python train.py --hidden_act="swiglu" --vocab_size=32000 --rope_fraction=1.0 --decay_fraction=1.0 --max_steps=3226
Below are experts of layer 6 (counted from 0) of a mixture-of-experts language model. Rows are named router (the router's row for the expert), gate (a neuron's input weights, with its number), up (a neuron's input weights, with its number) and show model dimensions 128-191. Each number is 128 + 24 x the weight over its row's rms, rounded and kept within 0 to 255. Numbers have three digits each.
After each expert's rows: a language model's description of what the expert responds to. This comes from a sample of Wikipedia text that the model never trained on.

# expert 44
router:132147118098141109091087120108097125141145126146128150132157126150120135120170141095090122085139123117134133115088129129082166141120125125186129136101141134121153120119165126121170176148167090
gate0:091082144122153100122148116166172128113155135155128154165094102096127120163118164148102134149150132126154120106089137143146163143119107141112154103117139149157126150128083133134092155137167118
up0:102092181137163130130097117139131144162151144112161172155106113127143138131121127160122102184129102134131164108130135088148121148129147129118116107119123095147120114108139091116132171121141108
What it handles: Line-initial dashes, table pipes, numbered items and heading markers that start list entries in infoboxes, taxonomies and discographies.

# expert 40
router:153077175133126106067153166123103151088142133118132127148176111067116136115087116121146066087089127140150142148168108169153103140115089129114152112142105120146140108107118080151135109142131180
gate0:134115156165075113114146116110142139081108144136086137138113150122106118149130128106088147075100132131095125145157117140151159101130143125085133192110103096108113133130126113111085116118116131
up0:153173167108096138124168129078135123148149126162090139116094135145134089187135131109143113091124099138137121118127100091157108146193116135094110129137157141072147119143152085139133134151131108
What it handles: Single capital letters and short word-start pieces inside abbreviations, acronyms and camel-case names, such as U.S., SportsCenter, SuperElit, WPBT.

# expert 7
router:157111132094140143128117117124141121146140138150174145128119158084116134151091087123130175154114128116149133167148146140094120179173130145110176133103083124169121146132143150093145098138113126
gate0:121121119123130135134149119113156168135119159140127113092165153126132106118151104128119150116103123132141104169115131114164183160151104140092121128180142113147135084131140124135157160145107125
up0:115127149152148171155126139148131087094148142121149180132158131143121158121124122082150103105119115157153133158147131129153158109144176110112149116124119143092148134127119166078154108127126107
What it handles: The opening pipe of a new table row right after a line break, especially in chart, election and country tables; also separator rows like |---|.

# expert 19
router:083122146094144145099141173090094121130139150114126115136145162145107140110116104083114106124161109116145088148122152131130119083156107133143106159200128123136132137136093096141129164124141120
gate0:123089136114141169157165138150153138144137136074127121136157119119151119107190155152129132095175117128141081150110132186118132100120124097109167106137146135112122161109107145116133148173146102
up0:152174130101201145102120165132142122134138137106126113132093150135103131145135147114151159091132124123100115147114159159114134109113162093112110115114131153140068159129149145100114115165085155
What it handles: Numeric pieces inside table cells, such as track times, minutes and seconds, vote counts and signed changes, e.g. :03, −2, $1, JPL.

# expert 6
router:105143129144129129145146190125158097142160125147159129110167099162158100137129128164137159086100114143121147119118153113157122137133102120137147166131135114120107134136099124097105093126180126
gate0:170123165126187155184074165120158124136121102076128141135092098171091154115125112192138165130090116143116104144133118126119154098102140133135145148134160160132132147129152113111121104086165087
up0:102123120090138099135091156092113117146110149145154119127086104126081145132135126144117121153179111107141124151136085106120163129152126143132123164189131142174166162147137148141166118117142150
What it handles: Wikipedia heading markers ==, ===, ==== and the line breaks before them, plus heading or table words like War, Career, II.

# expert 2
router:101098141160129094134135082143127127117121115121135124175138123131140112152166139157161132093100113122116157124160178155100128104142141095135081161194127090084146137085156117131109144149091164
gate0:119097125141121098135137104118136118131117092144108153124111100143145146091135133133170125125148157096155144133155126114114181151108154152121112175160146133123095128134119128133099086120136146
up0:124137124140122157123135127133102138112120179131103105125130074064143151120113142157075120180153089127126150184104123145119116144103158120161112099154115136108127129129128142110134149117096080
What it handles: Lone "e" pieces inside words such as weevil and i.e., plus hedging or linking words like such, rather, too, However, known.

# expert 53
router:118093149132105110134133135107131099122096167128130166124123092127138131100110154102106127149137141143144084124153094143139112068113118116153126196140150148107161165124091160100112073121141148
gate0:092104108122155146110152157100118117151135118085109131128113090109125125121136114099159125124131130151165094118109112133089137113149122098129133141109200133100150176166118117147162102157153115
up0:126130127123124134133100126095148088126108119144121164121115113112128134145144111116149104104110110139105118144164115132096099144098105137120113129140152130117064114156095104105138122085104113
What it handles: Possessive and other determiners before nouns, especially its, his, her, their in phrases like "takes its name", "spent her last year".

# expert 31
router:151127153144168105186114198113098098142130112118151185132147143102144167098169136136110088169161134136088105136155114091117126090150126159140122102128159104095122085063132144149161141134156101
gate0:066119150112162110142119120153166134093142134090169129091137121118120152111137122114116109175108095151124161157087132110126103125096123160113122118162111117152109128100130138109125122113182114
up0:124107111120150133135103108119166095109111104155121112178144122144115085092156135165109143106130129165144156117143165163141126162131161133123153169128148153111139101159125111191114119161121137
What it handles: Nouns after the or this, mostly compass directions and area words, such as north, southeast, region, city, plus beginning, end, season.

# expert 55
router:157136114112166174113102100158137147129138114145156164124099136092108121121176117137121101150125122106153121091135135157135134126107123113118158094077147119118077150123184100132086153153120155
gate0:121095103124083173134155130138085132148123174115096094122121158146149072087081145132127125134092117162111127144117141147154103122131103097107138125081171137160161116131150139119126127126109138
up0:111121116107099159130104125155132122119146134137117119116163149138143067102140096148136115149105113095134146127133123128158106111141144103113099151086195132124116098133170123168108116121128132
What it handles: Commas ending a clause or phrase before and, which, including or a name, including year commas like 2017, and ", after quotes.

# expert 38
router:149142105139161123137119115154119112144116163123133147108115137090126144121099093108119109127122146132119108106097158147143119087095180124120153116098150127110107171114113130164105168133191158
gate0:143135142146134130142089078126143104132113115150132118101118100109138127148111106098168172113141129104154108103082139158134103098175127143148105115111151144138143133115107096081161108113146125
up0:165100121144097134106129137128135134144152114111125155143152119162118126105151097145123103135141115148096158109131139110096182121146092140111153132139097135149157109162105140153169166134142141
What it handles: Month names and day-plus-comma tokens in dates, often in tables and filmographies, as in December 5, 1992; also list and number commas.

# expert 14
router:126150116121154170146108117151183134137145074143158128140104134077109120138145146108124138163127126104159150125122137148118150142135147139130145113112112131132110165150170134120078152115104147
gate0:120106142150169148142130142104139140132155095141131105125154096088099144105110139169115108124067131122117106115133164110117151179113164134137158138136107080103075133104136125121080133135110123
up0:153096125120146116125125158120131142128128163132136130119122171071158109165152115071146169086126184138103118115120113131160127141141150180132146084126113149110099129143088135158132158120110163
What it handles: Commas and conjunctions opening a new clause in biographical narrative, usually followed by a pronoun, such as and, while, because, whom.

# expert 20
router:089160152141099079119122157097128103146135104109142115168152097139119120158129158104154108125135143102139177116151129160174124132136106107138114117137139123129132120086123110149128125177179148
gate0:153122111135128103155073152100149141162131124081103126104093134105107119154114131126153128124124144102096188161128108165173145100112104126124159140112122168119125119117094140111131114141142127
up0:147142104145146105108152116142140156176151096134125131143120139184106143154176124107175165176060102165135136117105139149147166125145099117154139134176108125132094105129162142184136110122111129
What it handles: Prefix pieces opening a split word, such as re-, un-, con-, pre-, dis-, and hyphens in compounds like Brown-backed.

# expert 39
router:120118149105167135147112136117080110117137069116139134074142157170170076096137122147115129154137136122126111120147116143145115100114127097132113105167124106088135115132182171116130106127118131
gate0:146115149125170141109133089164098058135126116099130119168100123172153106156062136056116149120144130089165100164122128105138100124073150115131145133132150142140110123155159161149150144154110125
up0:104138131084156161120113168108152156103131187107162125109133138134124105097114127130111154124121138162145129142144132125072175113063105111166143098136089136122076170134093120146134205121125094
What it handles: Year numbers and year endings in birth dates, lifespans and in-text dates, such as Born: February 10, 1946 and (1685–1729).

# expert 33
router:151073108144104145179138132165153158131126142134142113134126147112138166131141148136135161138115140105128122098141132090185128108143138117131103105157173125122118145107112137087114094176136105
gate0:093149116111150136108139118168124094101163109119152163121096133170108142105120082158084097113125157147126120115157135091106121129170120072148083157108146148083111116094166111150122177124124106
up0:109131119158127135147092108127133107119134054124126170136122159112138173052157127119112097147127133162107092125150099106123099096142130096176115190140138130078107121151104114129098133126109130
What it handles: Pipes and semicolons between numbers in statistics tables, such as win–loss records, standings, temperatures and vote counts.

# expert 17
router:142128196135099160130165113117135097134144136123136137162122143120115103155138155115098151136146171093113134121154127160162118145124158130130083116156106135149190128114132161151154106128141123
gate0:142107119127155166127158121147169100141099168133155128114160153118118139111101150103154176128126159139117135123102102092112131126105133109155125129095162142092142140126085144165131126130118128
up0:094130073111110148069131143153141146130156097064131134141113157142154121160130126160164130168145154126126166083123149120138101137084131095150131146133143152145096149144119150133118122134152156
What it handles: Evaluative or positional adjectives and participles before nouns in ordinary prose, such as top, high, low, equal, increased, leading.

# expert 0
router:102151127119102135110092105110106138156168090129135155120157099113110130131116163109122109143139130130135133134097122153136145088090125107147120132113170120143113101112102112135130084139124146
gate0:152131156126174083129089114148127102130076086115125137093094095096112120141167108134139132149151128150159143147187089155123137167122116114138136137113120156144080134165148089144133117142137116
up0:114148144107161118139107134120084117152183136134168110139131140080155117149156091101138103125156141164139123096140119114152128098133131112160130100135092124114127126152130153111124125187131124
What it handles: Hyphens joining compound words and ranges, like Mercedes-Benz, cocaine-related, 23-78, plus foreign or Latin prefix words un, El, al, non, anti.

# expert 37
router:149092111118124106140164120129123115088164072107100095145140124151095146109121139076134111090146134096189093113147095136126090111121103123136101144175100120168136150142109123143145119153161098
gate0:120076136092101127115144105137124154165148127060108074147124102144082096106081130120123126120103167130166127092100149106109141085121116136148146157155095139107128153166080206098110152118104140
up0:062093134151152103118120167115152127126146150152156130173100115156175092128119149157136111160137121146139129137147093161096095110145113133103132104097096098113079168130115120133142151134083083
What it handles: Middle word pieces like tr in lovestruck and dis-traught, abbreviations St, Dr, Mr, and object pronouns or nouns such as him, them, children.

# expert 1
router:128084172138145118096122154135130143136104159135119084149165089149118126141104133139095177086092142139125186129120159169117100101148172130117104139127137161109111101139123100165116132160096130
gate0:127123132126176093127104123104153114123105095108121110118116114157116104130110119085133120104120128098123125111128172132128112145133158162141174150147163143141129113180163105158134090181140112
up0:114116098120171139136133129145108160141146107161137153140159143160128119132088112090111173110124184137142113108170103156149135162073117130123129134108125091097101122150145086114141149152197137
What it handles: Unit abbreviations after numbers and single capitals in chemical or scientific notation, such as km, kg, ft, H in 9H-xanthene.

# expert 9
router:153142121128097129130097145145127129155132079144142135127117156138145169136123135119078124160133120161106116161172111073173144137125128119146106120143114164122135110108096123182132110129069145
gate0:140103157100175138162152125164092093146133130097142129154137134106095103146144112161137092181109127098136139127105074134113098139117086098144106142125108150135120119119117108140126078098134128
up0:135108112180154090170197095136120154089107143122104164128119157121112079120132124097129091098111157138126124156124151125151149117120110154135076134138123043148108131115105093177163142126134113
What it handles: Particles and word pieces in French, Spanish, Portuguese and Italian names and titles, such as de, du, do, del, La.

# expert 59
router:135144162123092126127137167133124098173138129127060156133161133145132144119119150096115104112108151114146134105114092123116137101138137123155154124138123165152118124107140134156126134137108095
gate0:135129139125137105143132145120095136132149140167155112121125153163130156130160123127085104128189108108154151101146124146129166155153095119085123124134129115116114100117138093166143119093109153
up0:089170095150122130160105144128074135128089103062138113138134140158119096121151133134133151080106154095110078151111143140140122133138161117095095124133128102121145081147062102118096110099127097
What it handles: Abstract or event nouns after the, a, or possessives, often followed by of, e.g. risk, development, construction, connection, landing.

# expert 47
router:136107141068140129176145163125178103098117144079145170109118084119122146156131193125109070165127112118168111145130115143152094149115102106177133152108146112094097095171102137150092132168153128
gate0:119110150110115107139166110137108149113159145061125137142082095159144122144151154163123090125170131154165138158106152160092092145107153087182134093088149107102074142098152132111125113150136137
up0:152146113113114064115105116113148142173137103150139082132128141152095168137092101157111138096081153122159084097124141109122103154096116155112129083109134098129132128171081146123154139155171141
What it handles: Numeric values in tables, stats and coordinates, such as goals and appearances columns, coordinate degrees, fight records.

# expert 49
router:161128134110152102139126108120123100101148141086152119143165117147192109130117162124142160143119138147111138095124134099141144141115122121148135170139160146146118118147164161119099109148125123
gate0:123147117127089094133132104161124121103146138111151152173159147138147144101165163144149115143159111117105141091126129144089109142093103115145113069091122147171114112161107149110122102051095080
up0:077097087137094160111131132144136147109118123148091102131125150106173104121117111163133138138090179102108134143159104125106149130112154143107085143088113130128142106131124137155149138128169114
What it handles: Line breaks that begin a new section heading, infobox field or paragraph, plus heading markers == and === and infobox labels like Position, Spouse.

# expert 11
router:114137104106128131060102140138098154139132074152144124149107112128143160155138089133123116154128113130121109111118145099108159097182095108120114092102129136113107112148116080133111148189138121
gate0:176102079101161131066111151102147138079097137111123126116110101103137119112106140112097126110141127131139119135166103158125133151112102100098138141153138169100141118146127129136128099156132102
up0:115130118073139124134150107093119138141146113182160107133084121136082110165077105116102151128150136136135156116134105162113143109134147121138103122155110132134142135128149137118139145149113133
What it handles: Colons, dashes, pipes and words like include, including, titled that introduce a following item, e.g. "Genus:", "Founder:", subtitle colons.

# expert 28
router:159113185137144147109146152108134152098100134148139177132165109092119106113146111109142109171152132176154116149090154088139126106127103131155120147152154131124156122136109142084161106116119106
gate0:123165106104137118140117126104164153086127100119108112100151096127109138142146107124155109109126144132190138146166132118129147155114104137144107133125146100148147179113160136066127114167123110
up0:160133114115134140128124104101126163169155096167091111116169096113130112110124128112173142145147169136102100133104130113146171080116140121110125121140094132172110112186123116100115077107104128
What it handles: The article the, and sometimes a, this, his, same, entire, right after prepositions such as of, in, around the world.

# expert 60
router:111148150135100146129081119139112124154123172138110113098126091102099145094143059150129103089159146102133158177073092132142135075125152154112101105092144149124144129114110147072077111125126110
gate0:156094157137145134146077119128127155122147114128124113133101169117100120143127129088145124130119149119130138161088110140156176096099144156168124132125126097135142136152135165131109108180153133
up0:157177125090153155132134090114127156104147149131137116126152129073112145117112115133191144096155181172118085177172118146103097132152125124102145136159123123099158166108097155114141153125161127
What it handles: Apostrophes in possessives and contractions like Hudson's, women's, didn't, plus party or political words like Conservative, Candidate, Communist.

# expert 57
router:162123186168153154129108160115131093123120117133115108150144109133120120151177109115123127120103145117103142094137102184121144116126125121119081165153121149141136121140140150130148122118144112
gate0:108169133103084119121142129092061118130116098035139114126124105145144125117130115088118121133098119112129154093103137172133157121118149107148087088134096146149160136150109166125140151152164132
up0:133134130067152158106133102161126159115094152125108135140116134111145105146142082137108159132138151117141106104117124137129169129114155127071118144091133125157123097155149091165128164095110115
What it handles: Adjectives and participle endings after a, was, is, be, such as shouldered, raised, difficult, suspended, unfavorable.

# expert 23
router:139134121163099168158106139130162102128162133127127150141138138151118156119102111133078152133154135132117088153138109139179131160088158151147101109115160173150141110124089106110106111111099128
gate0:159162093134147150173136116121136082135113134125116157130105085168118173162172162122120154147107140139128097172130111159139150095108129122165124083112144149135113146163157126091147177151109138
up0:145110094113118129106149121158131109147152159149113141166080069134121129104117121103099124119107116134098096134079109122157143127160125090137087079109120154117131161109111139130099133137133124
What it handles: Articles the, an, a after prepositions, plus first pieces of split personal names like An(ka), Man(tz), and titles Best, Royal.